Experts of a small language model.
Size: 13 layers, width 256, vocabulary 8192, 25.4M parameters.
Training: a variant of Muon for the experts, 264M tokens.
Below are experts of layer 5 (counted from 0) of a mixture-of-experts language model. Rows are named router (the router's row for the expert), gate (a neuron's input weights, with its number), up (a neuron's input weights, with its number), down (a neuron's output weights, with its number) and show model dimensions 0-127. Each number is 500 + 50 x the weight over its row's rms, rounded and kept within 0 to 999. Numbers have three digits each.
Before each expert's rows: a language model's description of what the expert responds to. This comes from a sample of Wikipedia text that the model never trained on.

# expert 8
What it handles: Sentence periods, table pipes and month names like April, October, plus the th piece in orthodox or orthographic.
router:554449565568463492435429508560432574468574443584518575444575565459462561552496452480567542513555440424511495445494489453520579450457442407567582461430576467562575465561477431546550427490466539489486429540520554488416479560529438482428473551531519435442518525548514558560542545564479437557463433435513520552449547423501479538499521563485539574465477564440431427470547511485453427512551
gate0:580449442485512484482419388489525514604583483546559611462516475493490468529434499500505530540529509525504593456475527510393481453563572507487437489465538540497509481504505552447643447419499467505473456411457487457434554454510489560398595486477471539522500515503536495481524518589556505480530496529427476475385518500548549507486473495471526495508521500459371567556496467493507428504497
up0:501548536580591560423462440438495518511544612467459519437505568447525588565378508645535524492521451512527498532451582449606580527460498544501518554528414461531436444550520376448494426514525516386526498480544533532524507505476411513545539490471548515554558470430424519583482526558518459577530617524540500502602407551527472569404560473482483490465442584553462540506495409545479473529482
down0:456511446554469496460533483465574527567524551616577460465552440477590533450555521520409584516512474475491467454389522551544489487450462612494612474507508475486496525548551588469580488506382499575542545500455501412544516550501459429518466512472445394493505459544458490536580483494518591495527532527416423386510484402542443470435443411481397421513419508533517456504400496501510534494464
gate1:564472507441404453441570576568491552557435564561549455543523548527498533518517491499503577453502452410512501519514531486531508463531495452443556491549604521496644621484537467492505564481366551548532505453562512587541523501590459409529440453567439458569474582453582546492449528508499434524450433517600528510541410491510456525395474461538484480492529457443500438534531506458469459485488
up1:565514470506498470500469562509582508441537421514532498444512492496524512558476503531454504440445496483472508555512495540512587554518516459513472502478401524554455484509514461519450584551548543549462515509447519558599432485368390523452472549437573494442509523650433571535471503479490504546581438523579508489537451458490474462525514563564501452449484511456563568572424512490548567563452
down1:470595572483482415546526464452421540488527498521468481514520509490410440467459541538501496574482481400489493507601524480528516428487386475493495457486431483558449478508604434624447548572509604459472546489477506525484615490517479460370460501435506445490502526485526492597487525552559543513504488524516588526472535445559491425500372475507537497479432550577423538598461459541606510543468
gate2:545505545476493534488458497401396482478410468486555485545488478518462376583551504442496397454495472537527480545541389431515499515495395490545531434415412567511610525450593604507558510445474598486511466541481553534483508432547503474520419577538468604491455407454555534543474526501542560534553453434429558563458452467529495509524421412483476447448511529489489531456461536505408596482548
up2:519553490492495443553467521476548530481416472473534482590467501485537508413498539558512471546501514497517455502370502536603482532607542464562486392518473364539456527611422507466487494488592481504561489503521485560555418501497424591493558484583520503519465573525495450406459500543498435523460605460520440449467483427548469525526530514494592498492496529523587546483532504442484484438560
down2:530514469504502513528490529502459522448422569538561557505469449524494528425557543570505472498382521556475523626461575654548563561477547545525434499500453579524507530492556379462476486416555507549532516484543385595542464527545483444508545491532432510508539493367495475501517559498458491497549564481422469490514508465546495449466553514439469417496422499572389463545440445475522477508540
gate3:462445464537492418571480487447510530528535565534542476513537472456405469565530385427466461517420495443481472455405434590514448443512477482497496492504522502537571520566546483467574521475491517545443502417490487544486545450538562541466539417499498483480540472536457555513540489553457568529498444529420524515528462504504520474424429426455498408527366493542474440505573459512572490485492
up3:564469523390515560496521510532447565441422541483482506544501432536461444464545536568636500483596456452464503536443510503501519419559481591472629486551469498528550495472528460522560460487583533529511437471504497518391387462508500526474401434523523529441520516448435531478521526435480434450502516494570513497433504494474338549604497406506518485407515447496542425510513449490399499534538
down3:502454562510560488600434557554533460461512520579565467468384511564495516585542483519477486624592488547475480546498519494479526570499490526457569501476528468448485431562494580546436538479474525538511458515529552533464500470421357538458517595500508450458565459505515530433498534459554483591420481499453457491443446476577466521407514421491530539423446556511431500548449501477491473521558
gate4:507478481488587536458407592549486548568466519531413517478463553460443481422484505544501471563592471530544570499564574526573509544437538505468484456493458496554492530611502513516532518559498534527465479446535534493517472507486407567508458477456522460433467488511529492533488532510472582524467603486479499540534524506522399482466400518503437498418492619467564496494523499499451525550462
up4:519392477422469428475438492475427456433378565470530505373521488566522463534606568480474498537481475389426498441525582492521488466572583482452417506460501506428497528586441441491499480551553469537514460578530507535534427436476545480500427501460542450557552563476594504531580528484509558523500516489413450579495475568530545610459510442503496521542600551502422436455449488494492521497564
down4:595510560479503491508493466513455508581472478480534505491457578509529511468457509461458557544477496561438579546471518581529488486474520504496484494475460608503545469477499515502400488442512434529528458490536433548426437560458454407509537519540453576455676543407627458527590523432515515490441539504504430526451598493476516464451473530485522581464469482554611526410462494482549514542522
gate5:532482500631610511503534470453509590434506471510653547447433464494516498584425508471455464514438561566526515507567493454536485431539465464559530480515460483532525491501504602515586543488462575561475437474459473553465442549465459452505439563493448542540554588521459487586527517473410528530568589506525558510527539529474457525482547606478523610490564523511499508482480426399497468427461
up5:537519491464496427574531525623566507574435496400397491462524504466522434539395539540467555547550452490543502569539370529420471498420497498435571555537484423475428598406398475498531518585412478445460477530588529437512491388483410504519458436516493518472577548462486525593494470479518473447493466540517482553557471441451385439427537534437579526554520458511504537479479500442417492528527
down5:505516548488440552567480551521497445517532553505505435505546492451507477468448518466569439509547474530432494590462527445528481405567486571529410528533389540503474548546545499571499536438485487506485460527502562493526488451477498578498434588479594347499541455515521535428488444488348474468442614570489604508503513481515408408542439551436522424476563438498470566573505521533555452408532
gate6:498474396407472452383533455545530473503415458438528551505497516471556556510480432520570523520537505539509493520581505550538494496419519522423456516442565509581572504564566434523513495492474514459500472489470490433503450526455451517467456537484477547509596486430381398533579465430491481475464506478457530513630518539506442465500543497548500402365456456450443436465458396457469364417477
up6:537516458561583521529487426531506508433522432501461546511533477561576480487418505471544438554536439514584506468419530464469543493644485472516516514522520411539379528403557533558535512510541471502502512555616377426515466480446454515486547501522516526587377537579460538514389446567532481439426426528528496532524574500400479501524436465406482489419486537469435458544524542541509517413517
down6:527494462480595481536411545553501567531523564477534590536532473559531581460408496461490522523566536490557499544425539452515521480359442508633500559542493463545548427488492517545458488492514453559447528475527489585521530519564412431521380438449524513470500433546529494489469405521480409496474570467530452441548505450475466499516584564456500516391515519535472519500452520539517455468524
gate7:516488586660538444470505511435490508483476492413486513487507475542431558515553452551468610509545578482485518509454644536402502491530454445558464405482495459390503538523595453588538448511476494556610549558515462565435586433554567534542513471453557474536498483497521488575507430542528521498490549501426511586524490527537453457490545573560553499529441566581500524505467559536494426407550
up7:506492422488380500442572493510495454406607425430489439414535452565553494435436494578476523487525556515515475560543414660428456554494502480548477576552570451467587472464470450479486420513516463554433515535480436495487475551398451498536552434555508497551467571426528565526497480419462595583384458614526548409559472468518489533518382442521515434548509511576420482486430490524516534506443
down7:541496494549381546484544498555397376531535499515515425444451477479476450475566481526527397468483489479470480492511485553412520456576450512487433495494578553462529506475485516502407507548503368471502469465572543528525547505407528542537446483496624540464479532500496506436472478515543571488418438560489598464535505509515610441435534430517532512422541534623473511480501502454528410524519
gate8:511476546515487451375451594541454489517527518519500402519507470535471541477531475440589539510514434547494523417536475514484548584407510565476457431439483464496562400467612447585578501474577434544510454509432457440519427524520531498515520500514533414494480583508450449474480428422530519504594482530463492455572518535507584532565489471531534479441470507461469537435479407452528534470538
up8:498437453496500439516565548472497584582445418534506533425501553567459500479586496559427478552469560408467527552414442440443433561465419615518536570484532447530493621436546550467525544590428443434487530611501477495418429528478478501463575521469556477488513535400406447492542466508462470518481521417481529459507483583466511517461495426494478408453477412422399484555494518494505527567552
down8:467498542508430536491461537570402404494441448483582558513512494479445556419493521467467390393395568470445511441443557535501562493441502444495529511406508459443457515485615518452438449480581516498516492489495497552601444460431474569518510479442588502542569421524516481429568440558477527550524505440505539460550432551490546529434483483519520492544595499460528502449490518504611508479437
gate9:542520464552484500509527539526479368511541559607530539627534547455477443449540473509555492515439495535453568464560579447523464471469526482522525539454458459525524444555511449477450524441457514472442520530531440446480526468412578487478573454580541457495470523502529544497470498409503520505534478517527573432494539476508509612559578567442398595435514562534533464510423399516544477570427
up9:485526544527558476517572478483459531527547494487466498520461547486428469408563570445454513547475505488498519556514575472428591475540602530574473392503552517460484589481513578456386593428487573470484466532415525562454519474456482460425498493502447557543438480540458543482539438510442505503491506525484559489415481562363514457382528468487445471464461497516464449492537458521539491578531
down9:543492511507604466454478563505499443491457491449465485449524533449448498466497516534410559562557491523524481506533443504514424465610497463596492562543542522554463462581496427484503572514417561481505461401574480545413512469439466457386410477638479532463469404503441626481501450483558510465528485418424457484477526549417523484481572521511475503485505473443623498458460480478505471537482
gate10:491382618460500512552466488478509464438484499464526553507420488524523545508518531461425445538489549489594599506426555564378467586496476562561440515486501542467435567467488496508484499411452471473451446513422612547438505439513521552451447526559536530516519360559553442430445506511502448559468364438483533526470568526460576589474508641540597518472489540579468513539530547492470461496476
up10:525498489519509486491496505518495521564543511487433430553501483517470498502566527525507426554507561438514510517465520540514429436539567519545512363488483513564529535612470490556572475457559491621554461496493427451509478575445497474521505455531473429467431467496462504539562588527523565505426562559579409494571530443457534531506512516374502435498378518458550540528521428407514488549390
down10:494408518550521556610519563482514543520468512525476484598458513513577491572431528548409550478521477534427571518474435407485497528558538519514474412518396593553457473554440567507452530464541422475416493469523475503501566505518472577464523403614542500474517482410533520527531512498535465469484447517542423504356581549498596509566497452515541504489543488504466517529419472481531481520467
gate11:521544480533464504472570439577498500575484494494490514471453542524473529528524538461500593443563557533521514512462502571440479467436413418532528505481539568507586522420594466539541412576505477509521435485458526521498527480465500491533587391523491618523541521517462591505379502450523454442451471539491522474433561463442453464481502556495630486502590575511457583498540467467554496480451
up11:516553562529539527524451524533480586501468424526461508580443489438366486497517493499589496464503436442458435542422532507442527484556478440496529549479470529489563582528535480430373450600521451445388590531532555437482357527453430416443438455397526517525465497506524440471433529559483562508500534448523382534480478515492433475449561532492428446503512533411524466529471587462534432523499
down11:436471540439459418450492488434543487534470477428521510474485475551502510608463506415422496543561534461453600483536504448554479513401528547504491498484519422504472426482545513460560451531482623474571546494580452462382511498519477524473477571429471440543476482535459512523424515514511461553558502542521544535517555514478479511578450516522409648432553545470522494491590525474426641437477
gate12:545478434406412538557417500472591514499562588532547535518597587468501537486538462423505507486518531523494500520506522515412481491481510428470460555517562476411480523553496559559551569522431536532583441437455533509573504480446385548486529568423468475426563529476557524502524522456656569472436562514532453544433558540414460466538487525419466517580485551535479455466473503529523482544465
up12:549572371493508448516473540524523529542543625563554454460413426501512508497373516501408470508406510456469466496527599564533645475535428515502495469442547504422521532508537525543579512490518488540586580494497513455322486529556535460488571436584397564512471519493478520474464449571484434463488553429480515473561612377577482525613454492503484471449547477424564492386530470517453516587487
down12:454473467478480490571586520483538453542491398455624539448493472493521475493492497424430586479520527571565494438490386512565498510458450505553519427534499512489558450482506548509350399497487500544469484566518499437563474521588473474543608487483528476520467440567496510592448493570411445478477543483521440557384507422573481506460524494529461431477481598441538497515490534414434446348494
gate13:464503539500536416442507464536473516580518500553459499521447520392473599429465492428494365460498406415501430492582534455591418491529478549530447472551440368489492549553426468454493469519460425568434558530483515459634466584501586588461526485489521491477515493561451480603565525471503549506507473514468491450537507555553553537505471559501457488471556523505449536470474469557490507464599
up13:476588565524494516534527394488479483446427466556475457468549425446505502499551540529537536539504496464450543494491496503482527409497472490468533461502492525482551454547551423497524560433539459519483434477456418475487395571448475421514554411449517501507552371522464495512383520500457556418600464478498527500521513487422515420544507492504568463471450468476503426503588518425488464553503
down13:609538494473511473481420481501520502538462495558470522474471478475525379474513528521564488538432464464500456436512439510526456457555474458613518518509448513534480442603545396484489428479533486484599358423491509494512561436556410555498512469521557574470472527499443494454582520502485470491470509483613476506404578465473595499511457564569513431519459579452522565453523481589584502481536
gate14:503484473511513545478452490532539457519449435406540600553465492495506542468406444510397502491425601610567623478523473460482438474411459471561484531474521502428539443526535538496498451528472582505552446462518520426593523501382463530456539602470410546577547483447432568609453572504460489488552524476518530466486443431423510534557446456453590489441460421529453475495521458441477552408437
up14:519487544384544573466564559425542466482530488464475467552545459379447421467550540570533446491474476466523452473441510553556508496484526438493513536448407569486444504521520449486466523511496562540415431503523536530523408549604542545473516475609575459433479563500556496480492481512520477588453499474528468510540452474557463515458506576533516481510469533479591534492415557511499449538490
down14:560433514463486481350498538450435491549582505466439443453445484448510463504573470436469538514468598480504537570517630504462443495539514553497505448490446566443444480459497511507414397560342445510456468506482473496446493461456473395526543533515560474468532513444485466504534554389522516401517522480504540439472517575482488607570588494567511468589479464577451601473569490478513449476547
gate15:469504623540536469487576568488490496551474564440554557620554508524495574568501500486505548516570441544476472462491432482497511533512451393451497522544535403571475502521500405539515551580414488483453501519535485522520467565440399518531466543376506529361443402465535533528473553510441513542567458458494457504543526599452467471468472564499503482478545582501508502428506513522555560609478
up15:482526441425527513495568543577458565484483560519536466390550544591510521564484514545388483507533491485499538459516473525579523582441452467568468474514505512471485490535446522542514573525406548581496424473426570560505480512540451495501443521497535562448526470519472520352555513548555594557519553514505579536497508593473470426555581448508491508493563525463567531450554460445467389433545
down15:418495550473507469542510499549499458514507561474500615463527545511520474414529550497493537479479557534533353428463469457534434486572545478435531475533497499547441434487563554533512460541447497479494489618459474525413552457500428464553478520470441496403487523524483494526457480513426471550475615523507548492529491570464526560454506493494468577460500467490552542551455490549493511485514
gate16:485503572557424510521487515438448430512467437479487459490520505508496498462587520492541473533466496546471532481452486545521585508465500588475520509620536490482446436488463547441517530523434546494487457482545506532494557515462380514553546465489557507421545509466439482531624486433491560507360515509471440337504460495508523507464502499505547460434553434553533479472465555432494559572581
up16:492501488487418526435561532490521621505513495570480503473495469627542499559499557495494627410572611570590474558458504504463437414611535414483521608509440481501584483396437414488480523496577526460437526495404491444475566476486489478486518550551550565501547507484432560464434501540484466405529503455433460514454506429449500514471459517472463473443547465549446500507505529488501520519466
down16:473527490489466494490565481486493539538427528487517612506403529520455606513512463424589518457522578589389494522483432418499474549579536511495554558459537437462522502541515469473453495575574469481576438606469502473544459421425490514457482470435579561460585494548539572548475599473389538509582428468476451569562491512513488487449546467581505501463545572439402482509450506501428458475584
gate17:511446548581441517541474420529524551437523497511494449485464545508517474547487559488501518529516523548454545516475517496501505629487530463429387554494443384554510511465534495544507528477545523511531552437483435566431468547464459522489501508540458584392532475419509568526509535417574451539486521447555570518511478519477551592477535418453524477508497515509420520606507480568510387576491
up17:507484565567450439499503484523508515551587486398390563587479475525493417494491524520413465484484455471560499446516421412538473520516545449508427581508516478490444485596527478442560541507504498519496433471535481655408450466515554432455548571534484530478475476508538423543481476494594534483475449515477503534549459542418527353527480414555423509480441574524519521542527467502472397502462
down17:528531513463578518434518558477571577540473545568566464516486483428471427472515479548556500442455546452497462522498583437449585534473469356441500513543490546534445564524447435494416463490431515439427515505507513520519431456518541501586500438543485483460524545557478558443593567507485548527497484511431541525531521504426442400503441469497515430400507466559554481531368483500513517501574
gate18:497538672511585527495478552476531456469532541407539480530503510545512565484514486570497536539474412562454491533542453472432453548493486568462521533466473558469498481514488391592505428576525523428469523479492409480415452463459512549449532431512525517425545513528524477627433528495487504507514471577623450572503504545500516563576540521437580525514491531441530431535455492505467419475503
up18:381574442480408451494556577587492438441490482519564523522543490592510502483475545395581475578576453604495528549550522473539444552517519523454448469467482440532563504485443490465554510545390500554546426465441566544512398558509401474472561483594514591420500494470472424464505527474523589434549544482489495496538453537547434536530507491506520583446521474460552466507401471451474610508467
down18:527492540461457548523379502468506533495517543461576510440529444459531529494456492466558412508476525520479574421494464523492446531503496557507541377443365527465491430469607517526490469482615580533459464467564482550445578519454490530486490439470598401449523518464466473496495497533493534478512501433486517496519465570535424502525474375572578350494448576563486482514434560582509440520477
gate19:459481466507556505569513512502508494473475558518485592445533453482543465504551501417522502479472566540462530507432543514583498543491599520572526523454473488520472479459477539507419565500435416526417451485500463490511554484637533534421528495502503373436607442411521466534505553499500439464478425570465434503501656481525498530570536520467527623453509466584475575519467547606399460483475
up19:441505539480550438555537520487540509520576524484461538462467507401468522410627518491494414439438482444508440381471504434495583436519537596485490457412467513564442421512572485492534440501484610482509437531533523438608539445496503529522520438441510557581477420583520496485503529510503576543419388476480468463441435413425437545504507460433457486492439529514558496553546404542564501435503
down19:494453495599565509471547484480484504487527510476547501600594527414507533517581457560538561499499448548498491500607449598557501504505528568611438510520535471401598441565535466478504470425514557509440534516487492503562566527536614479533425447524543489518441446445499487527570634456445464509550465455573369475427424490485479469510526499553433500488451522506519455636443499496470474533475
gate20:494368450553448515526440433464536453535451470561427538492475570376465577518424552554413506577544475491464519507514530559545397470529461463449453427564451457485485485596477425542492465513453502502499468546466426443411483556580495504458387546535474515516501449505476583510508556488430625549500552540480501508481550534521541543478532454519529524560495542485496525488510442434532530517471
up20:481515470432499449464448429523498418532574464484554534455584443527438512498563494429557563549553437370423495536485478547461536497462459510497569470537505504435462547492479519483468456534414553451436511444470463542505570504409480557495540458490552448451519559482535491592502425426551541397472490585474484571531558452569376538427544492543531437449580581455468405506462550508548484497555
down20:491524502515557485517541473439459500552434497483549433456513483604566383484485565471436518477415532507506432561415498415409494514437470509558605458501520542458486482572461392501510609459470479519553611437546493599482495515500508463497463507478553564506534510511514531506535501473526445440505481519494461406499525517540524518516487503518443441474472514508527483494398508562505553364525
gate21:539437471555440450467480549433471471579466508518578572489440472536478421512462437540452607469494469531513476515506440440532508532437501482519443477515517475482525564522523512614523514564519531552461489459563414580471419482608522538480468521481541550626462498557470544427439457524502513569461622495562509508474555489425508552519457482591568497541605563477446551540481524465515487434525
up21:509514509476523454545483509527526440517503463577434438500467429414523460528541395425435564398481573579567505468519465509454536493498519443514428524471573470527503413592524474568480549545440517468534481514479505508502489495521514460402394547549463457590512507537553511512369586481560506413397459476533499435522493507550469578541500508530454424450479556534507463484494518490462470591656
down21:490516626385382500459458440412437502457482512588413502552500522432472530375583515564502538415458526472372529574515524565503518551497496466566499542512476498542546441545473497543478577477469418562524402529488485425547476464509520395499464554477492447453513500439597426481430503481521510548599530495542557455430435345475430478575474515507514533529490436557460547499452496379483543552482
gate22:500468427442487426428446567439427566389505451515425486465409518450445459455544477540369449519454453435548475451398547457535512521586417472564445541466492603563593440423603475609551542601548497484543470450471471491381493594579584527445527448485571522507498561481508509492558447501478488512532468548647490464493558473541466472543445503540486447459474408511535532573545468594482527482473
up22:459548451450507419578429479486491603564556473543535509392499470448497445515428541522510527520512496512599429508398433591516498531542457432481514522549523641483468556581622544552357477485413438525484500482544528612441476497659479536484425526482524572526408484549558518464477508464495584470495528505491476545451469463526507467505452538525514510461570506491494405543533520490521489516531
down22:473476500409601588511427444519605519518498501550527527539537466456444447456414516493587524562508496414490464426449504447525494529480499523519420406540446448453499514521411594516477536549482506546541456440388408495505588497484494495513398483573585486531505537567530508462482430581461463548452498556422460565446530485414452530573465515455532474463519397568503612471534518500498549409506
gate23:530415595544480529588480487539489419423577547521511513481425533524431539533543554404555470442487436542601524650497566482577562493458410505471476501468508572537441511549502494558488506448555483510506556470481552459540428460456538433533505507553532549537501554499403511533601539455517455529528489447425580456462510475557458452522501491532392510495551479429679423482550505474571517458530
up23:484475421476425465457495533478467553479466526500535495526565512486554491511435493502461505562510458460502530487451484485473485425505440567444540559524485394552446472461428516468471385583461545522491475517510448509378415563588526499474543498480503598479545448444534523427540450561455451435489428535495515455494509441497517488557469450414572554455492518512502550566601498524538591477525
down23:519484521503570552454444417557501477560502489433365639480436463447485456441592454433475445586424400464579536508450472423446485527451448549426511486450583419520440552506475579531486465501547414471523473594526523503541503431477465511459504463519479561481500373566526353520457458556474523439521537484463486456447420424596466464582566455513469471490428474432505519550608527485510468540399
gate24:539435540480529483547499413422571520426436519478593554450528428479489483456459538430473470484583417547486614483447489489452629424431521493423455581506503536492504467447573452536553422410445517436478532500417466500497579469531553491447520564514532446564489461443503443576467528467535424498472558464453446487510495470502525424433534399548480511505412542406555491511458543481559497584521
up24:576475651576514594498599457514395459521604528594390571558490578542527481552391488472514582459467439500512509570528555547454460537472545563516481531532565499408524585452508477538567518429442450404538478561356472442499504417492465474412522465426475453513480493452462522426491476554502510530425520537577505543563484505509493549457527464524539526428544532539463469457404552543557572475475
down24:565440448476633506480470600479476499462608428547602529451562480468574489497399520475558500397515487467534522557504455530541524489511526465412442509454554587512506494513560508519572533456403508468421476410508541500475491438556451507557400548516582467381453470502516574489553511536524458555506425480446508564515436447537476437456503499558547504502489556539414479455469495469507447496508
gate25:550540489475462435499483551630581504484539505484525412553529454593453447467515537471604490572549636426429545480544450502539544490456541390504514417498508508549485542479552483499465541505571477612492593458548614448618627493517497460514495517517472574513399595531528408549440442525558494515530447534529438547632477496489508484439414459507488472512423516413492514481574566481572491469544
up25:543506591501567521481426539470488433538509411561524533510456438440470436444432580569501512471585428475508536495484571549433494464509537509496553556440477466510446421482518523515509474500455529520553390519561521566505571449505511455562490507533526570412506529572570472581444428373432509423481473466519575519406541447524548474470591418531422553579486494586505485495553510516531507542454
down25:444600491501417414437616417492501554469469515513449498450484476458481466513498591513534517471481465416510480601430551534568443551461451416454579497546534518496500552572461491490425468443445466533490497511476521481414482459509542560432458475455584485504515618567435468429543458599502506479542461558441437542373573552543439592495557513466503465563531449525488571541534549529533529492459
gate26:462447475523507497463474538593535494551497640476498419381494518510393514560538630517529589486469390407481525512541551497515523421456478480613528488546408517457494442448568556564518576418518489534473412530500523462423491504407536410476517517488415503520486540477414497453563491440528525499524514528426463493509591486529498565457562446493538441523588588508539528503504469552529473500514
up26:552550497529512514561571363520565511545420480513483495562455534558482566577521543481525568514497578477446439499532421390486473449534491409524614453396478500529493479452490593479453582446543495454451478508441470450531428421427580535491510510470484463553489557563459552508521506534545532469533541431511487537440550487508500476401513444583507484437550545513463520478539547562540574589484
down26:454517428468504448406419517487475438462542430482471409538546522474440436473486458437461559609527494516533548443486437549443513440454507533479512630455479504450454530511532486516557448467506428561484501520454542504528480546458581603520491566549443449443461467493566563594452492581548567559528580532453468564530492592546430482553520448512420554569519559535482576548539503505498444566510
gate27:453427456543504511519424505532332492535491472509428449471570475490525417496503497487541469497474460504484546524501541484544489463430569405524553488490500504476531464460594595523524437446472540486508411498501544453556513447449464456482529472607536512537457537545589488500472547471546472598609488567507568458444474590508465410455462534511396425609518559436474544603559462509555422451500
up27:475494494540466520574490479473413573496523576539581483554530483503530400494495478485542554538485490486464421492470373535551567520491536416503508476531553480520490412456433489449507440574580537570509571557487509534543457439499511536436457546617494526508543530489458487460414521488499485567614448577633552467522546629478470432575493518513445366502527552486564483459571567511526451543480
down27:492445456512452455475510484481419449465469528531480553526525469538464494464489583498529503542471507472561582453483480582531547372525468480563489462443528364500473501578408567484546506492476468512664449570459560343580505508452430543509498488411559425510530482584454512499540517507400521562511486508561421576459509642507526463436518434605445497438568486504510523562540443540510468520463
gate28:509441518530533541436499408520584486470631456535586446528544514568522536533415498512525473488558529517498504471455419490564485509451427567472526538497506540588519460529459468471498506462515418560498470560439483502489453655540519438475500485551437529369507451410453563453525548421501488416427391554533511558557522497507525489440430528556507518543505572545535549540502469493473528447500
up28:429546458594524505465513588559452572569372434505496476508531563492447436572489620440520504476559521514500546489452541499520448478409568486451470526483474413517478471456472439491512453576472433385548605498497520593523537428514509492560534487497474436370416505512530548467537480488457545529549562447443515550501552579393405447326506520445533400523517492501494547462427506502483405521517
down28:511518582524567470542525556486461502529580507518587504599561509501487446505395553509476509470471506607461556447556354511501499548545546478481560526526592475461445453437528432480468495488513563509542517521390398554441501544471576442504422518500557590468550468506517568478441488488501511555490419563510512507495428496475496544416452422478516556512520484528469540441593522479477449569527
gate29:385482493493485480480453504494452491492557525527464439468446521461524457550417585423517455457489482446510446481505496440598547573542473445625531467508559425488415553454551435574472427564577483545512549583493521538571576434478516399620502419530510493530528468525490535484513443483556482527502421463544449532463515542430566472439585587497563462461501507506491602515507556451492486530457
up29:451524467441525531558453484485427584536440531442455475507483553560587529553514488409570558544435531531498492572528439449449434502459499534485451532523475446508463592500582516516512492533445526557465500511450501530487389596536492506531475520363492469427453429414542494489525551436426485611552539577412506558479613492607483479513580527457539451482443571469521603577525589536511566526456
down29:494435505612489501533536515528506501444544467632542514534609453552447533442585511473520456387423478515498503508500520555619514507560532497438612500524477545492437530575468424534448557510433549413524450564465510449479502485451551410500424488475411544480509435571513578535502527509599449545557543487454502509464525507569469507542396505543512430549450543365483520511476546454399506474588
gate30:523377486519504499579519502520431425512589526487439514498590586623519547514498502501457541473484578509401538478561449580560459498486569459509542463477566529602481560501494575511542531445490563635516414470452611490440512467491519550523472479434531503525549429469491542509494494489516448457447448508478435590566553527475487449443608462497410525490558524532608491466421474610566519401556
up30:571498533533439541457521456521517488497573468509530409482528545443381456479459468557499583511640557498516544499526524428533499546518586490482569499598462571439423497621507626450559513475387493559487463523576532501540496571485422492475547500481517525444494481514542531409501519500436518452456358472527544557463460494552521474446474427537509482521523488490540505487548574524566481525478
down30:474548529466364396442518466573512521543584498534495436518517565480514494561550491516551635436446478437494562454469463450456350531594550521588489567506451566520555491551526513537530526514475554589534556407557446533417507550473500513471471558526452416548495495483500537527482501548480488458562425492504430462553440526603472469545547531514444560454432510538503571424445409452561552485457
gate31:530449583466467542529516454430533411468543597440493405489589590486537595558568549506420558511674511448501466500464488538501484471447372352519519433496511476506446580494436483515501530454478483572488401456388469489429517484504619537450478430389493544586446570534516396506529548469577497513467524507522499499572567491467538597585462467432465411413496529494467500512475502464537534495513
up31:455470485482559485483474401511557491550514460400392402462553547493530532528452635462534600462461434485546521431522482564563490432546531474497499492516545582619540527533584458477506550417535514480462493524550415499507469489527563600641551500501528587513496543471469438433521549440464502367466457385469451494502556494467458516493579556533405450495512488419476582481556558491403523513523
down31:560593422471481445434557447413445447519526386501497591609507490509470415542504468451492558547518517471386529443507537434528522494533510453510418584458492523476496524508521523483488520523570473482473409499501463513538519491475497426479483453487420601461411494567472644412447480552420487524534527412567583469520459574488498513511476541518518537528446492478377437482554556533547523516472
gate32:553575569557483515448525471498456517511489441541495507518484494532482566516415433528531538547536491459512514498476574555503438539441482482555356398584561416438533544457521484557451517431513546460532516435496537632513444572557566572487514460459437493473464484445492504483445451384537493523525471492510522499523457499520460495518475488520528503564446556546519503510539467533458501460516
up32:474504492485505508478517500463578435512534569439569515505520443578562534481484458586505482521455444469570533449423508475481456505492440506446467453504535444524464515610521518505472567606475496479503490401489422531494413547420448630510645421515512449439550510497515566490453528503483528514529549499432472462516568451495434464517437438539525464606494495596545456516504454517418572507519
down32:496447507580477433509454483506497532520597440489469488520460528494478515410618466493541510455478474536464532537465491481507547542513501481508449506513482501487520481593497556529547541584465498494490566551466599464524579435470478524572461394470540500425525467500504538535543574472551501532522533507526446483546520456476450497480490415476469491402547459473482425476428496547422452458474
gate33:542562581471542439479551501531612533491566486542483517509528544512628514530561490487485491467518459574486463486490470468490568496484492517481506453446464563446475485509387589463532376508557452570431504454466539484516461544556462438549528642444520565442508541566502432550459521530512551565475482495396536419539511497421452483555583511568574498458488495562517550578464506422476461418642
up33:517606477448510457515504516489478493541539484502533420508515485468532517511654586455563523466497550495473433454608544452535514519454477417560514487431492517545445428477488544558452531479437470465400576597451504422487537549533553413494531433454440476521521505445547506553577455475474450519424493376529562506433511456533541437549432529565573506463654525510486546457516531487528545406562
down33:604504561469543546451476464555556429469503503521378467633480498470512543519542559502480535564374446452452407575530511495493518446444472529457507523494496459534495520582553479480466471497480547519533552486384491501474509566457456477382553410509474401541454491486538411536492560470516531431552585497625536550449466540453539497502427519504463495490478469448461513498452505454576472499486
gate34:548494598513479464507522457523476452443488502593520418496491503508574532480517450504465444513562579473437418438468498506560520443491440481458507503503535509547576573598469602466548528506566486535539569460455499525601488450429481474552538554474554510387513449615657466458376426432485484583543505461427485554470477438483569470479447449487492477530490510523495582516528596540543500558539
up34:538473572428534539619545496464562412563516467576474547521650578559556480466434493477530483516495533502506528445438495536581462562522490543531555479512522450461518458471421547473463531537451458496567498548529503551503530478492488483469485567473554459647504524469483490523506596524481506432514462519524555446418493445496459462574521545551448538471548491517517504527458486353452535445484
down34:480534529540431457479513473512554464439560494498411560529559579532452476464543507471559476530508502501521524471500539467488535504469513361489523524563545627418526469485445473457484474555511462499556532497565498548525517438534575455494461535451448404622441580461425556466528534490492528528544478338472459533496515409435395487387505582419541516555546526499500473509443531540507520553439
gate35:573528558441459544516541570438438529537541540441514459400503432461465543527493544518481478402486476409473594453453510536516512499559480485588485462449484608494479474535456521413437572512496388535459530514468479483580502512477480543457562484600542406461445599505552528594508515458493431482491458539512478487465535549486620517460465464493491571501504523351506514432551528547585555437512
up35:503595496509433480486537454572515444351486468531516522644487451505436514489417564371424493360545460538494457504497479574526460476482449476571450458491496526409521581585441532517475591548532451537490474446482586414542482466609526495550583482482507505521489481528471565536443576493605568545454486469530559486503432488564485602538506445502507511472412587497515590552479457514447479470534
down35:498487412509454566603506518397525480524467466448453394466501431421468465519499447499439440519461505546372521427482548469446432516454443486510533492444474492506464556538517483443480466617455567493527429478399506530544468555548604411471537477412503493555461543549527551553550534539457445461463556474544525484451522553489562541567468457499493555630504566513470506533522477403550482544549